config.yaml
n_layer: 10
d_model: 128
n_experts: 256
experts_per_token: 6
d_expert: 48
d_shared_expert: 0
activation: "tanh_gelu"
moe_layers: [0, 1, 2, 3, 4, 5, 6, 7, 8, 9]
router_score: "softmax"
normalize_top_k: true
routed_scale: 1.0
balance_loss: 0.0128
balance_bias: false
init_std_router: 0.0214
lr_router: 0.000701
n_head: 8
n_kv_head: 8
head_dim: 32
vocab_size: 4575
norm: "layernorm"
norm_place: "pre"
norm_eps: 1e-05
positions: "learned"
qk_norm: false
attn_scale: 0.177
tie_embeddings: true
parallel_block: false
init: "normal"
init_std_qkv: 0.0442
init_std_o: 0.0442
init_std_up: 0.0442
init_std_down: 0.0442
optimizer: "muon"
lr: 0.00948
lr_mult_o: 2.0
lr_mult_down: 2.0
beta1: 0.9
lr_head: 0.00927
grad_clip: 2.0
warmup_steps: 200
schedule: "wsd"
decay_fraction: 0.86
decay_shape: "linear"
final_lr_fraction: 0.0
batch_tokens: 32768
seq_len: 1024
doc_mask: false
z_loss: 1e-05
train_tokens: 313600000
steps: 9571
dataset: "wikipedia_en"
Below are experts of layer 3 (counted from 0) of a mixture-of-experts language model. Rows are named router (the router's row for the expert), up (a neuron's input weights, with its number), down (a neuron's output weights, with its number) and show model dimensions 0-127. Each number is 500 + 25 x the weight over its row's rms, rounded and kept within 0 to 999. Numbers have three digits each.
After each expert's rows: "comes before" lists some tokens at least twice as common just after its tokens as in all text. This comes from a sample of Wikipedia text that the model never trained on. Tokens count by the router's weight.

# expert 97
router:449530492524509524494464502478474481534453544481539476525493494543463465549488476513505532537522465500539471533460527485476496526475524490531524510522513515485467477477474504518531465517464471503457507506523522546495498523475481500468476505533525481480487490488555479526538513515522486475480499522457475514520509514515520528528467470514511508491453509482508523473463500498515499481498
up0:486510514536487494525517542482490531520451548505488493483526491493465465495509495517532484500522497508488530492441499534544468524525519520434484493483501530493550543533490466448522507477504499490493538518474500485514509508482517515530507511521501528454459528518516509503491505485502457500481503495491458455516504497502504475500511489557513449464498503477480514537538514491445494459501
down0:530549516543495475485481534516478541486478502508491494496476474506504498538479534493545506557518489484470483464512548500537549575485474502495517488493530445503500518480504495524509502497488496528502535498489475462493475521525546526501486501499487525466463433449543502517464483500472495500477495503492495482506481523518462494505506525527512492465523486496496471486458489505487524457515
comes before: ",", " (", " of", "\"", " and", " in"

# expert 160
router:488486510480475494464487481509466490506493506523521485524468497514497459446511541535524499484454474474534516499492552468508520539485509532528432516511507471503455481455489475493472513514517538530478541471495525526466492496523471513530492510521512474478519538547476456504529511514459514475483515492485471511496539499488501533552483492517507500515488505509547525493456490490528517486465
up0:501504504551442472457501488505486485569520533509502513483524486504538434496539473522489511454491557476507534534509514486543502507486491493485506464522500469497513480501519467504509489494463519517461505495505471541500513483471514504534498464513483544518503508493499487455466484481504488503515519503458486496517538457467540437509498508491533493546521491513518467518522493503522504488531
down0:529500472498500486486526494522494501523517481535474474520492508511472523499483458432545462533534508432472508501533504500520515458487523546459454514479491517481474530535494467502534487490487486497521513515437499509505463473532528448482503497507510474542501534489524509483498524509498521510490504496505507484536522465523492518462552505493495502506505484510532561470492470505502461473493
comes before: ",", ".", " and", " of", " in", "ing"

# expert 206
router:470493469473501506512479465489494478528473531533536526532501511530492461513481490511509480510500474477529479489478542463463526506460535505542482473515482509500459477460481534527507523531477503536459497465478547533465503479508489487468477513523525451467477531492515465533518519509521483470472502500469486509480509536513513538503476513530508463508465509484542547495465507466495496469530
up0:516515488514505500465529498510493474480488525453475475498486489501488427509530519497528493461522570531486536528534465494509542496503469509492502515522446524518499490524503505482490482505479514528491516475529486572504463484566509481491461530493499489455526473507469523518509495496502469487501522456506495491482486458511490492541525529496493481465487467484536502498534529511536522531489
down0:507499497532460496476510525482516490473491528476485484503509510526485462526496503511458483509526517509445512445518489488493524447541549515527474506451515491513517516523515498496538553514487491483498494499507479517538540539546510481504478448511469479480487493483493488539461506522549477468465479510521534484490536511467560479506497514476520470471521475491478512533484487487550516509509
comes before: ",", ".", " of", " and", "ic", "y"

# expert 216
router:453514507501511516490455473480467503552488530511547503550508500532461448529503482494515503505474460509527473485477542505459482477483533523530493509519493499504451472467470487522503491519452504523454528480477530555500509476518481498470491524547500460494481520503538483536533519522501496482476530512481481515515509522500539523507450513524498505487497496496532520498467480476516474458490
up0:470511504497494487482521477482558475489462535492499506519527487522506490527486512497478522550523524477462467539527486536502503480534467509505528508502532456497542471490515461481471510541533522496496501528503481493562517463483456466492501497495520529536488480534452480514518480513490450489514518481527482509514464461514457479522495509481478483481476487521519492540434523521512529502512
down0:526502537513518488507485466498483497493477476510491523502527542502518497483495503529470490524501455530516475486468486501491522525492496483482524448497458550468494542507520431454509493517540525485461510476521481501489463525492499531486503461504508479512519506506510514505530509524491498529447546494522471521472473486479520502580492532491502496503529499531535475504505484483517425517466
comes before: ",", " (", "\"", " and", "'s", ";"

# expert 218
router:482497492483534513453508486525468510522509528491495487528558453536563459446506474543473469524528516522509516493500496464482527494504498537495473487506468534482489467484474504531514523517498498524494534474496497537486514476530533465474486471470497499472488472558499540478469527537536514509502465485475458512512527512516464495484517502508525517470531499505464512506533481499510471467512
up0:498506507526507484511505507493507502505528441482458551501487486515518464528515480546489545520447465526512521545521524486483528489488476522485487511476516506503575443520466483495524515469516513487494500502495504481505463533519478517468513493500511546501501516494527541529470490475483471488494487524502445505498493478511457513514482493494506525514471443529459450464498537520506512478532
down0:516499508501477511523462483465478521506462500528524503473520485502506538521455508540519461476497527555502445505478491510496491522508465449464501434546481490503490551513489484483493459527504509539500508508489510474512535506500514494542541505527451493515505493512508483458517546523463520501465533492512512466502494540448517531501520480495495462498507501499501524469525481466483490538526
comes before: "-", "|", "\n", "=", "==", "The"

# expert 77
router:520471508498538509497529470516451508478514516490496506508535458525526460454497496542444471493514537535508523514496479481487528488491480520507458476511465489477517483488475507516511530516496476513536516476477505477507515480532559478492527459456513507513488484561457538472470512528508506503506474516491469504529546502506459500491541484527532517466547461526479482493532484514503484491512
up0:518479496483528526481534518500497504494509518480485486483486473433458477515506500472491532458537505532506500491500501501509457501494464498501497482478498499480557497510474526524486417493479497527487523519525565516496519492462444522514507531472519524465507508492520541472549502456473494526489484540477537505519475493482481561485474485548502494518479507506481515472519507510488490535488
down0:456510548472477539508483492487548496447486518545511505524486502542489533445479510535517501558468506511491505503512506530537558527491549442472482485517513517491498498496517485495462531480510525461519440483504493520529475483489513485515528467553486487515502490492514501496520558494515503508496518461461512475492467491518484491518466505478485517476487477504463469480475495523509502501501
comes before: "|", "-", "\n", "==", "The", "==="

# expert 27
router:468554506465545525507462475469497475526497527497518500518465497538456486544485477508513472502496462488501475510463525525462478525490496524521524474509501504502461484480465525527510505538500516543474521506486523504490477465481519493461546503506522476461487520507505526540504496512484459488464520541476469511485502525494519538519453506518511467463484518534566471487501499499466484540504
up0:550522540504523492522538502469487511495478500563485469483479494463507519514516490506544495482487540509495504484507443516502501459505472479449451543514473473516498536510508507504510508535485515484483469483492534486516510476437507459481481524501483477496497465495489518500476504491513518481518511477466460478530514524500490461460515461519539525491459493522530537455499544496537534490508
down0:472465513483540538490489492488487493522462521456468503488487494558489509514544482475528493511515472493479511472448463489487484482500494500522536500493516472479478510505536501461490491526510523518484457485520497536491505485502443518489514474478496514480508459515550518539550501535475448517511506457519509500541538524537507487527504472486470512522540561512498472495470518481476536506505
comes before: " |", "ing", ";", "s", "er", "ed"

# expert 195
router:497545452469465499514476494533460493498529519522520505516537474543553471515489502490513480519441494478488474481518501474475502491467535506537482503490471484487494499470508508521522515526484470508460533468477515561511453507500478478569541531501500544510540505463484466482486509493456474498474521520462496494498497533528481503467500519511512501518500506535523521508491476498530521511541
up0:444471485461488500494495561545518482517549488510514495552492500532499493474510506510534502520491508487519549467546493498500508466519474521535461500504469502508500475528512485506509458504505512455501534522531487462499459485480447479458508445485498488454490467540456489533478465515495506552512508481533494488484484512546527506486504498493490507487503506529522508501530516491474473528470
down0:491494499493505515497485546521481495468510537488510526507524533531464507476504483484439509487483523458498501534484514562522504522514491490522464499486473460576477534490494493463477484466489491477497525502517566488476483492512501521509465509499470562491480470523525485517520496507516496486492503470458527497501485504521571520445506474490498471500508519529541498504457495512470471518504
comes before: " the", " a", " his", " an", " its", " their"

# expert 60
router:495516514468487473547493516478472516467491477513521468514524468538535467520490531473500520480446491472509451480524508483484511529484514542535497490503488477473513485481477501533483460516490484485484530512485514545509498557536487484567495529505519542521504451456519479508532501467472490509469478498474508493505500496535490475489522483510537522472499540531496452498482538478531500476537
up0:540525511508513518513514466488491515504477514513499511484522514534501459501478524506497535526522470493500522520476470505527486493485513526516466472517473473469519487541514523518526498468505508453505484510513507496473500528468539511511493495440520500486481482483466479526578493495520518531468488543516480535536480545482473468491509482486503488573490503517482439511514546525473483521444
down0:470499483532458520485521485513477496494516488503504490540490570481476510519508559535492500472484535490534453496478490495469497498502492501508465504501497501515461509521492499444457518526551514508499495542463510472517481498486434547480489487517487518523452480498501546501501514496525528484492513481519530488467516446468516529488531550509499488466515511523480469530509486482532462497533
comes before: " the", " a", " his", " their", " its", " an"

# expert 137
router:479488499515464519517528497499479512508524509538516487516493491499523468471514468450545544541519486492475552495500495503492493481481525552515548527514501482478503465473487486455496532519464469523476483474490519548511486549522519473517483523469513496475475534459506490510525531530487470472498505529516499470501545505523455517527541503518528480458518491466460473472506506483519451484493
up0:513530519535481483469521479538498511511521457484458529507505518523508474518488465495539501479534477497544500523483533492524506478508513524454540490465487509509514532513502511506523510488493509479485537514566508519480538495553522492421500505489493524483475500497544519489495471523499485471460485494435509477507506537475545524460505493505444502507478523492483503493495504553510493459500
down0:527469500512500534550511508535477467489463473536550516463504470537503572503512505562462508507480518514493501492487475463518505512508521520531505509533506458474515496506493501473470527494516479510493514515513489467499519489448469509532478461543483487488535511480480524490516509483432506479494550524461459520498459504502507489507510477531523530475521489499478463518498478500488500476539
comes before: " and", " but", " which", " the", " he", "000"

# expert 1
router:481516492475525541483491450467486509523486520509532496540467471530500472498485503504502489512483466477505499509471539491464520498475551508545509513500504487493463485449451532513520522537488524538468511481498545513483499485527479511495497485533515459454480518505491468533521516517476480493465518534479477513491459550526512546475465488536500481508470534481553474506466494464497479503519
up0:527509492462479534512543435442475523496518473479489513506500456512539462512534501495528530519500527496449513536536505512559547490494479509492510532501491533489496527479485530439484485481522521501529506495493504516490535491511508539529511483508494499475511514503475459453464486499506473498505486507523484541485479497433459508477505493466483480470484511494512484499504508514494455538466
down0:493497539475503493483522506467483474481492512502518487521505501472490542473503484493484530528473498491485496513514513539485478534472506483511503451521510487537528502573457519501487457538490508517476506494496505485537508487514426513527533501517542503447518481507541511507515531487540464511465509470497518497519492423485517471529480476498492526466538537470514518493510472453496494531483
comes before: "ing", "ed", "s", "ers", "ot", " of"

# expert 118
router:493496492507512514462477461475475497483505523515520518509486492505493466499486521528517497488456491505549498512467518484506495565466521476528484520512479507495475508479493494527559493509495523511481455486566525511493453465529477513526493483498507487505532490484481469498533505478443499463485525471472460486476488490496495544547505469514535503456458477526538537505478472510537551528491
up0:502556535468497524507533485558450500500530432494476487492457495475532524519456520497487509498477524470510520516473492476478509492502510527503508524515548495465527528497476567518472470461550534481478499492480507523507476492489505473514495459504487493529468492477465484448515517523490507449491472461531506491477500481547525516515532504515482513508483480501502479514479511529490524518483
down0:490508460516510526487508524523480513498493520529505511517486478524498479507502558533485518491488477525465500520543514556509474520505481484494513476502486493501475457486509479443517490498494515565533533489478541479508500479504475441496464485493479506531521505429494534477520494515548492501466485498520502439519489481552503484562524473467525515499483472465482527504503514492521481479485
comes before: " to", " of", " in", " for", " and", " with"

# expert 53
router:495514479526474463486517480522446511460474537458506494522487477532496483503502523548474534458480493491523534509476524467499520526475510492524529532529459484503486473477474493517516461490495468504474491505521528538516515474543503517475478477539517511481522491492522452508494466488494509470479500527482467496495472502478493542503502494521521527447460516530528488461481530539554535466476
up0:504507510487482524501503470533503513569483431482460485514464486520490489451499513505475530470529522507466512515493541513452484493516510489528482466487530482512503550424450498527469524437509483454501492502491504522499468516532517508532472477463517500516521476489497476502516490520511479510521496524528515525506514516492511503524529533499478502479516489492535513531527487553497477459483
down0:547465500466470496457487454518487524481541498474545480490503528496497479542520510532546517501508498492491490487469481484547493497493483465485531537483521481483525509530533495496489503494483524535514490487503523523535485516486512469520492502506453500526457528484511497498527503480494543507451505529475468466496492465532424489535486444489509519513509492513459516513476469512549495538525
comes before: " of", ",", " in", " and", ".", " to"

# expert 252
router:488494481492491521476519481479476499466476491516528460529485453510526456534494531505486520477472499489534505536481537491476492534471512499509447509530457496521507542474502507527548488540480541518470479496538484465489528485478515496529511515512505468460494508484464470478528521473514497485484544513485496515508475463510520538494462480520510489486456530509539535508464548476502549538485
up0:484487442492474500490478467493519484540490516518490474497515521473449494509486512558511472457531508489469512490457508483457484514511493551469531527501490483505479481480526491504486510490518502496502477465533498518526513501506460498473537522549468501511516496484467532488523461515509442507550486551507497513491521534538490476483524495480503538522475479516527473513544523486480551545472
down0:477498499504480459454473504497506479480509491525536543477488479476513512458522547493482530494526524516491529477546522459484539469505496474510513455493498473471499496512505496535516498471488535488524523520482500532531530472498495523458523520539467516521499513508520468553523501500502492489478454510525523508499466475444479470479544456539487469542504506468476528531454510500487519489532
comes before: "ing", " to", "ed", "ly", " of", "."

# expert 99
router:496462469503552547446496471474457513484489497541518451507458498505502478469499503499500502486481453475529501521462535474500486559483528497533492545512471485522500519457480496519551477513545491510492462493515525481500532490521510503513500490486509463474504496529465467499490509473485499469492538530504497496502474534494472523527475473518504488487451519491547519489473488529520518555485
up0:498448493554517563458471494492508483462467512509485526544499486485503543510482465500498515504476472525508517510470465537497503548486494474455518507492498484524546526474511459510547485457499492472472497525518488498528499489524482506492538507527510539504487482486510503483479505467521490496524524507448505456512558516504470490528554445520493467511506516481509523521510496488535489466501
down0:491469492483446475519500477502499497476544535500518476515528550488491496501481481462446525471475505469507503496531542437523487501482485491514539488454502492540476524488492501491491501510511509495542483514464533517508516518489515519513531527546512511468544462507455513493484452438498524527523476537485502505509500535503426499494507495491537506512522474512515499474522518549494502505480
comes before: " to", "ed", " of", "ing", "ion", " in"